From a checkpoint of a small mixture-of-experts model trained on Wikipedia.
Training: a variant of Adam for the experts, 248M tokens, 3777 steps.
Below are experts of layer 2 (counted from 0) of a mixture-of-experts language model. Rows are named router (the router's row for the expert) and show model dimensions 192-255. Each number is 128 + 32 x the weight over its row's rms, rounded and kept within 0 to 255. Numbers have three digits each.
After each expert's rows: a language model's description of what the expert responds to. This comes from a sample of Wikipedia text that the model never trained on.

# expert 9
router:096146072153115146070121143183093155168093119186128142164082073149144163093120093135101175171145138141104131176090092117152101153119148112096165146153119142168136148072094110186132126158177097
Coordinate seconds, numerals. Digits in coordinates and score tables, such as the 3 in 55′34″, plus word pieces inside foreign names like Sil, Fab.

# expert 1
router:093154071153113144070123144179092150162089127190123143165080076146143163091127097138102175168143136135110126176091093125160103153122148106095167147148121143171146143073093106189138131156175093
Spanish names, table filler. Spaces, semicolons and heading marks in tables and lists, plus the start of Spanish or Portuguese place names such as San, ón.

# expert 12
router:120151068171100189054131120167151136187113073148177186154085100156153155068089090134096172132083128129120145134084099091138084149160162108085151171198107104177123123067108084177141154143151158
Sports teams and places. Words in sports team, league and place names, often in results tables, such as Tampa Bay, Morgan State, Chicago Blackhawks, USA, Championship.

# expert 15
router:095149073152114145069118152181095155169090115184124143167085074150142162092114092135102183167139133140106133176089092123151100153111142114101161148154122141170140150075093109188135130156178094
Nationality and film words. Stems of nationality and film-plot words such as Sp-anish, Portug-al, Col-omb-ian, invol-ves, wrote, plus year digits.

# expert 11
router:112111090171063174080156128180109161173064107178158150145089100146123151089141116143104155183109117152120143168130093111153142167144183113090173123136100147160090162115073092165116169114207087
Word pieces after initials. Second pieces of names and words after a capital initial, such as W-ater, B-ush, S-herman, B-rick, in lists and tables.

# expert 8
router:114113076153130130074120147172104135166114115180133126177066076171183156117123085123095132177151137099093142168091121116137129147106146123122156156122140153128156141105100118165123105169165067
Institutional and military nouns. Head nouns of titles and organizations after the or a, such as Chief in Commander in Chief, Division, Department, government, Museum.

# expert 7
router:094147072153113147070119142182095154168093119185127142166082073148144163093119093134101174169144138140105129176091091118152101154120148110097164145154119143168137149072095111188135128157177097
Coordinate digits, prepositions. Seconds digits in geographic coordinates, spaces and commas in tables and dates, and prepositions such as in, up, at.

# expert 3
router:113111080156134145098151154168061119138115143148115142151094092156186176114156110105122132184157166117083097176109075109190130151144134098118168196130145153133099138101126121186076182124175089
General expository vocabulary. Content words and function words in explanatory prose about science, language or methods, such as used, described, representation, human, common.

# expert 5
router:094147073153111148070120143183094153168093120185128142166083072148144163093118093135102175168143139140104130176092091119150101155123147110096165146154118144169136148072094110188134128158177096
Mid-word and number pieces. Word-internal pieces and final digits in demographic or cast lists, such as the 8 of 18, or in horror, open parentheses, commas in dates.

# expert 4
router:095147072153114147070122143182094153168092120186128142165082074149144164092120092138101174170144137140104130177091092118151099153120149111095165146153119144169136148074095111188134127157177096
Table cell separators. Table cell bars and blank cells in Wikipedia tables, inner digits of coordinates and figures, and accented letters inside French words like é in supérieure.

# expert 13
router:094148072152114147070120145182094153168093119186128140166082073148144163092119092138101173170143137141104130175091091118152099154119148110096166146154119144168137148072095111188134128158177097
Years, closing brackets, endings. Year digits after 1 such as 1946, closing parentheses ending titles, and endings like ed, s, ian after a stem.

# expert 0
router:081116095112096144087118119150098142159106156202151142149101077107132172125098068143013126135139120120075142150111112118140113153151136131088142130146164158127149134098098069166131125182166100
South Asian name syllables. Capital-letter starts and inner syllables of South and Southeast Asian names, such as Bh, Sar, Par in Madikeri, Khon Kaen, Paradi.